config = dict(
    n_layer=10,
    d_model=128,
    n_experts=192,
    experts_per_token=4,
    d_expert=64,
    d_shared_expert=0,
    activation='gelu',
    moe_layers=[0, 1, 2, 3, 4, 5, 6, 7, 8, 9],
    router_score='softmax',
    normalize_top_k=True,
    routed_scale=1.0,
    balance_loss=0.0139,
    balance_bias=False,
    router_z_loss=0.001,
    router_bias=True,
    init_std_router=0.00961,
    lr_router=0.00113,
    vocab_size=2048,
    norm='rmsnorm',
    norm_eps=1e-06,
    tie_embeddings=False,
    optimizer='muon_variant',
    lr=0.00884,
    beta1=0.95,
    batch_tokens=32768,
    seq_len=256,
    train_tokens=283600000,
    steps=8655,
    dataset='wikipedia_en',
)
Below are experts of layer 4 (counted from 0) of a mixture-of-experts language model. Rows are named router (the router's row for the expert) and show model dimensions 0-127. Each number is 128 + 24 x the weight over its row's rms, rounded and kept within 0 to 255. Numbers have three digits each.
After each expert's rows: "gets" lists some tokens that make up at least twice as much of what it gets as of all text. This comes from a sample of Wikipedia text that the model never trained on. Tokens count by the router's weight.

# expert 156
router:129120155149155128097137190163111127152146129143159123158161125155180169146185132150134129149121130088141159112185131136114102127123149106138116150125093086137115160107116134129109146140145111125130119094095144121136148148126123184108120138121088151122138097090170104135093090136104134109153136085099147144111130125160099147108121081139171105092125081094138159124139138109126130140112
gets: ",", "),", " and", " –", " &", ";"

# expert 123
router:156099126128163082112178159140098122126113130135158101162145138135130158116152098145129150140111132105137142116139120155115107128134153108096157152118086115130116139086113136100120105128151117120098131072122121131090112134178116139100147116132108137111120149082133124148123143149174133134091109109114092134102137120139122085098140087106172096110139101117159159169111173189113107119070
gets: "e", "\n", "fe", "de", "ne", "le"

# expert 181
router:125100138128129070091131115152118134140136132148148109136110122118183127127164109058121141189157134123130129141150112119114152123151109108114159140130118122160146147086110139118113117163169113134113168091092138114069103151103131151110148109131128114155121159127153111158064135143144118105134143093075110125114156141185107129127110100127137115083111124106155127137110135168092125131149
gets: " May", " October", " September", " March", " January", " June"

# expert 73
router:118123144115125137126169139170131123149115103121160091125147146152191149165123083131118135143102165122155156116150127188122116144153137144112138177122085119148122133127138173143122104146147079166071123131075140125123109118170106173141118129105132135152098117129115128110117120156105088126111118104126098141103140149146105109110108131107136094107165109141150190111115141171108119123101
gets: " re", " co", " Re", "re", " con", "cc"

# expert 183
router:100129144102121129114154122145117126128115054121152113157197126139109153161137081150136158126106135132119138109116109135117093130138141132117156139113081107139156136118116165127138143110145117149121137094124078101104113175121086117152126103113104133112098108130192113174132112110137134087111098132118091127100139136147098118081122094098149118124108122093145170140120120128060132158146
gets: "ar", "an", "en", "con", "za", "li"

# expert 91
router:134108137150130092125165164151142142131156129132142124100158111132187137130159087103133133152149151125143140098150112156128118138109164085122130145088108121168109162074120149131134122153173121118123159120089141097132130117144117150097115145142126139125059123097130096166116134137103134121114137122108124118086148135171078159098111143135173078090160098133166116129103142127105111133164
gets: ".", ",", "°", "$", "_{", "0.0"

# expert 107
router:101081145141151096115134146127148166129126125147165104133124133158145112143187126121125138146119126134131142111133101159125125148097134083108184156108137128201109139131161162095130113133135077122116158124115139088123130178147153181074135140104123151120087105129141115131057131120101115135149107127128133122074149145171110124115131127081138099121117110104124125106146125122123138138091
gets: "ject", "ba", "ce", "mp", "min", "par"

# expert 110
router:113088161127173083150168115130101115127130126168165094127145112151135159123137119143125134123113143132152136146152120170093155117146126081132140164099096080157159151128117126125145148138146119143104125143120145093119105177169125160136116160153086143115122081108179073152154118109127138118105109135134134119075197133158086133106108130120121134118137103121120156163120121114130151148109
gets: "im", "ap", "and", "ud", "min", "y"

# expert 179
router:132110137146138129118124146145110153112135116163157145141151071132131165129167134124128107150147140111120147118158122133132106140148137121126175150103102105117177164127117144107087123146144107154123147109080108118139140133149126144091119118085098119157114129120145149120107120154131066136130138129092082132099118143167120145116101109064177094097143141078205111131130159120086127133117
gets: "s", "as", "es", "ers", "z", " List"

# expert 105
router:102113143119130103099158160140126136097138141150124091129169121125143155130151105110132150142162098078123153107173109196102116130112141123095141122103097137136139119094158125126099147154170131127085155127144138085092100139158135132099101131097120128125085142096128107145098137115115098129137104067096100143115183123175120153123092090110126101125131101118153176118131124144126123148101
gets: " |", ";", ");", "---|---|---|---|"

# expert 78
router:129106134143156089101125157128146114119161100156150123117136098128164135125155132114130106154125111106133172113141097136141147145097154061125149150113132084133150149140106151119115122151122130119100120112143157120123140135168107115111117165110126108141104120125151089119084089172141091101101105114135115116120145110146066140113136097059140069131163113120189132141130153132081154129106
gets: "w", "s", "d", " w", "t", "com"

# expert 72
router:111136147103136118099137136176123113125134106189143108141160123148150157112169096110130113195116149100135129097168101149126149137135117115098123173115122140151140142105135146081094163123126132162092147126117162093093083125174110159110107124124114127159071127089128114143103110143130116125107086090120107141138122155116089127124119121114120119123150081115159160143120133138086105168122
gets: " in", " at", " by", " from", " on", " after"

# expert 188
router:124122160143111107138134150143131131136116105178128125148187100159145168107144108114117122146119158114132140094154108148111120122121127098117117170113100090124127143109120134109068168160143111122074140088102142114091091140135084165102129141107111152168123134099126136171093100160070122101109090112093130143136120170151136137120108112113174137109164087108126159129117128132111106135142
gets: " in", " In", "In", " from", " on", " into"

# expert 184
router:090119168136147112081154150146122139121143114158172102135163120160164164144144108108102126137143147111140164081166103160100125141114150107100151156100087109159139168098120146127126133151157129127085147121089167103111110140163098134091084138110118140134100106113152121142097101140123125109100117080110109139114172150153099126104115110108161100100144098127165150158115124148105123148138
gets: " of", " with", " including", " from", ",", " |"

# expert 113
router:108113115143143122124149139164109108137122131154124114120166147153164148169121118115091158143083156116177139121129113133102115120124144098095176146127143124197171145152165151104092124152143090137114136131128163125122104185141110171118135140118128171130098107125098101133102146127146126115105081098128103157145158146127113130130100119132134095136104107126147144148084131093072107172156
gets: "en", "ate", "le", "ain", "an", "ong"

# expert 169
router:118119150123155130130124134148135109129117123125143093093138107125146134152150123071120188173142124107146123083143134143116089136145154115120148160093128104147131202144113147149103148126140114175094155096129146122109122131136107128130128140075127129101096102141121138124105129152110123133130134098098102115114178158127085157114076117131133083090183130108147155156120166171134130116086
gets: " c", " C", "ll", " d", " H", " cl"

# expert 93
router:098104165135123135087131111186086123123124084141173124116141109147187131155145111121093120139128112092149138103163129123066136129131141086108152163090092074154143147107118151123134161131168123128048140147129136128119093153124115124132111137118133137138117130124127108152125118161135142098115129128124101126105159141134095171101137116074147114089113110125168145167114122122114139129119
gets: " Mar", " Jo", " Al", " Ro", " Ja", " Ar"

# expert 65
router:090118150135156096119156156133120132121129109118155091186170118156130129145146093131098128128114156108138116113156112144069118120115103084127176129120124131154113172116147123119098141135129103133115115119157184139109087167155112128092097154104122109126106134131143088147128077118111159129114127090116109156127175117141134133111156125087169111102140105129145114164093129190129126150096
gets: "ra", "ba", "la", "na", "en", "ka"

# expert 102
router:095111146142166111111144125148091121145144124202158117102133132116146141185155115133106155131143141101139123093134120148100154141107123113104170103106121101123111163108146150082131179156139102131136136129115142128115148124153105126104096143073095122153103138147096102132113146118111106108132110136118105123159171110157090158108095145116173081107127118126120154120105131104100089175091
gets: "t", "at", " T", "c", "ar", "ot"

# expert 176
router:124087151167161116125135141165119131118134090108133119116177136105131147181118141107137125147114125094147133098136093149105142142122119101107109125103086082142138164125141122127160142174165125079115148150129106147109099175122104139132102123095127105140115136129173118125095121160118127120134121108119086118070166189124065139115117112122153101097117115125160115135085158129105108135153
gets: "ur", "ver", " Mar", "und", " Ar", "or"

# expert 124
router:131097178148168082106130154133147108117161138152145099113148137157155129166133105110124163144132134090127137097160136131119155148130146113110181103111097119155118187132111153146105141138144137116097139147117195121123135166137119131085090148100158139134130126139172147136080086184125096080144118102122137124109161127143091128122110123089120093119127122107126128143082126148129114112134
gets: " st", " b", " d", "br", " p", " tr"

# expert 135
router:090113156136154111112145148146131127138096111149180100102140120150137132106125138162155138148144129103163134111141110150113104145146126119096173159084116089156126190077128145103143116158136109117107135116089140117097148098174094185134099146143126134127100123110074101173132121120150090140130128072118093134137163115163128144134123093124156113090150123124152151130105116132141094148123
gets: "e", " 1", "\n", "ation", "de", " a"

# expert 142
router:061134132156141119125147183140127128126132062125144102119155149179189134137142111125094170142128182118119174124151139180090099143129149133109142138121080148169156163125134146111112123140139135153114130151125141106113117150138133139118124151146118140146102109116157139136114115164113128138112142125109103138122178151165118105085109098113136092118178089135147109104131122115115100157145
gets: "\"", " A", " H", " Award", "'", " I"

# expert 116
router:112067137115159121134145150171152097131114090158157137147175091137143138153138103128101131167097144089140138118158117134126076150124131109135138138101072123160137165135131178108140169161135128132102170147103139123105141152117122155101097159158147113143121112150142115142086153176129121096085119098129091144116145140122144108135131097120147110130150099139181139149144126111105136167108
gets: "ly", " also", "ally", " not", " only", " more"

# expert 97
router:142091146143118066102140145138125160146107117122113058170171131168128157140160097126116114149098165082125146133161134137126067187119147083114125130110119119163156127112115158118126133159172119161094118115124118129122109117145118135118094122126120170130090107126135122137128124173119128125106114093139116125097141122136140125124129101128188087098134114082153142102126137097140134142161
gets: " de", " dis", " De", "de", " pre", " re"

# expert 153
router:109125167137145103128152123149128128170138116133179117148161116153154155154140127162093159132161125120119169106154088160095156111121158105122112161092146108160162168096155145133111142139151133134123156130087199121122119112148094110111123152122094132120104103120111133135107102132125115112157138119128087152131176119136100125118095135128139095098145110115185145168083125173114160141136
gets: "z", " Z", "ing", "iz", "s", " p"

# expert 149
router:085111145157139118081144133148129134119153113141170108109140108142178134143166101113105170148166151097148156109156130155116118115123134106098174132101084097176150158087122156117128149129153112130076142138119143120134117124156083130119089126104108145123101132100120115144116105169134126117088125112121125139117182165133087116104117103116140110105154106100182141183112138127127130133099
gets: " E", " P", " S", " G", " V", " A"

# expert 127
router:117098166142152100107145146150104142126148123137153130173180106150123121146173116137103102141111126119180153117167088148135144122105113130121130146095097140163163156109167134118145129119152109142081123133085147100135108191156110136143111128113117116121143117120135126123118146129123132115115125131110111105139148143152099134107090083094197071106144121149177144143117147131074121118165
gets: "an", "r", " An", "n", "en", " Man"

# expert 180
router:088110140112147112091163147147099120154155112149145102175131091155144119129140112075112111148137132114151112127178135157136095134118121120091175110126135122143154135117116121127123118123139123119098153148109173126138118165137091164109110109142113137112138134118142125117131130117111138074154114118115085113124171117139108141099096073113206085102105101118167141169073112121133145135158
gets: "r", " R", "l", "en", " player", " Women"

# expert 133
router:109144170167118103122141135162110127124131113140176128104149130125161121133205105101104157122147142101137143123126126128106153129113184113100177144083121103143146154097110148141135140128131106130079151132133165125089114135131124147101058133121122128132090132114131133145093106171150124102108133112124117122099158154144093127073070120144125068116154105122124130144121146106123139148109
gets: " S", " T", " G", " M", " D", " K"

# expert 96
router:091130156121101120110138112138098118131136128149139117123172152150150171157135129100128161166130126134162146084112091130072104136120170109110126158142107125161131124138110147118094192157143151125089151107101151098107158146116104121149127131105106110156123116110122124180148096149153106095093109116146122141127140159151096146098103091126140082119151089119164180108132117124126114174112
gets: " for", " on", " with", " For", " to", " against"

# expert 92
router:062116152121134113085171154169109127098162129141130123144125098183138137125159092138121137162095143099159125118177117150103108167116175129134147131134093094153119143102134140135143134118144134168091137148086120122062149162149116125129132113145113143132091132095146104164068116142121116120104109090108124123116150127112120104076124098118107125140115115107138134155121119126078145129141
gets: "born", " 19", " is", " –", " located", ","

# expert 77
router:109117153109125116106144152160147098153133115166143092113146093150137143102142118119103115136123160089154162104158103147146116127133130123100127160114100138156102130127107145099125174146145119117126141069122160111081122151149116150083094109103125183139119093134162100153122121127107112087101128110095079154114122136154084147101140115120185132104160103102170162136129114101109114154109
gets: " of", " with", " by", " among", " on", "With"

# expert 173
router:128110158117143119104158155128124147164152104134161085158128096142168147134151106097124128129073148072114119110143136157090078133113137091105144124076114098127137136150119127113147157151178113108089126118115120096089128108132105128130113121104109152142142100152122122159102096126138133113121127113115103143121169125202140153104096094122130124102124072130126170126128128102126098174112
gets: " |", ";", ");", " Country"

# expert 134
router:130091146130145120119142151157129111104143095145148108132129105172131135130129119105104117153123124112169134126159115143074117145106157113076140191121106088113112158108128169106140124124161109115063127126118127127115070131154126157136117108119134124132094136106155092152125123164150111106148086107111101141120186149130127147106129121098104086119135113093169185146144169111138096124110
gets: " se", " pro", " di", " De", " Le", " Di"

# expert 125
router:116124162112123122094160115167123152137144114130159084184189110152143165154138091124128129148162098105112124141152121145110115150140167117120127150121087072124149192123131150117128120125139086128086150128103138102086113110131105124113087117103135150136113135139115032135138140133111119118148117116117100088141156132161104152101132118100130096111135099141122119115117148138144102132110
gets: "ho", " Ho", " so", " |", " He", " un"

# expert 171
router:133127148138162130097132152154121110132165116153142106138162104156165125144124123135118160121125127129107127073137122127102093117114145119095149121147080092168170166108161158141160179164142106130148148144102117117114136107136107143105096170091132116148120053112125118182119063124112100121138147155107098135126141140127110115115092081105137106101157106102147157119120136145120116152138
gets: "z", "s", "ch", "is", "us", "ov"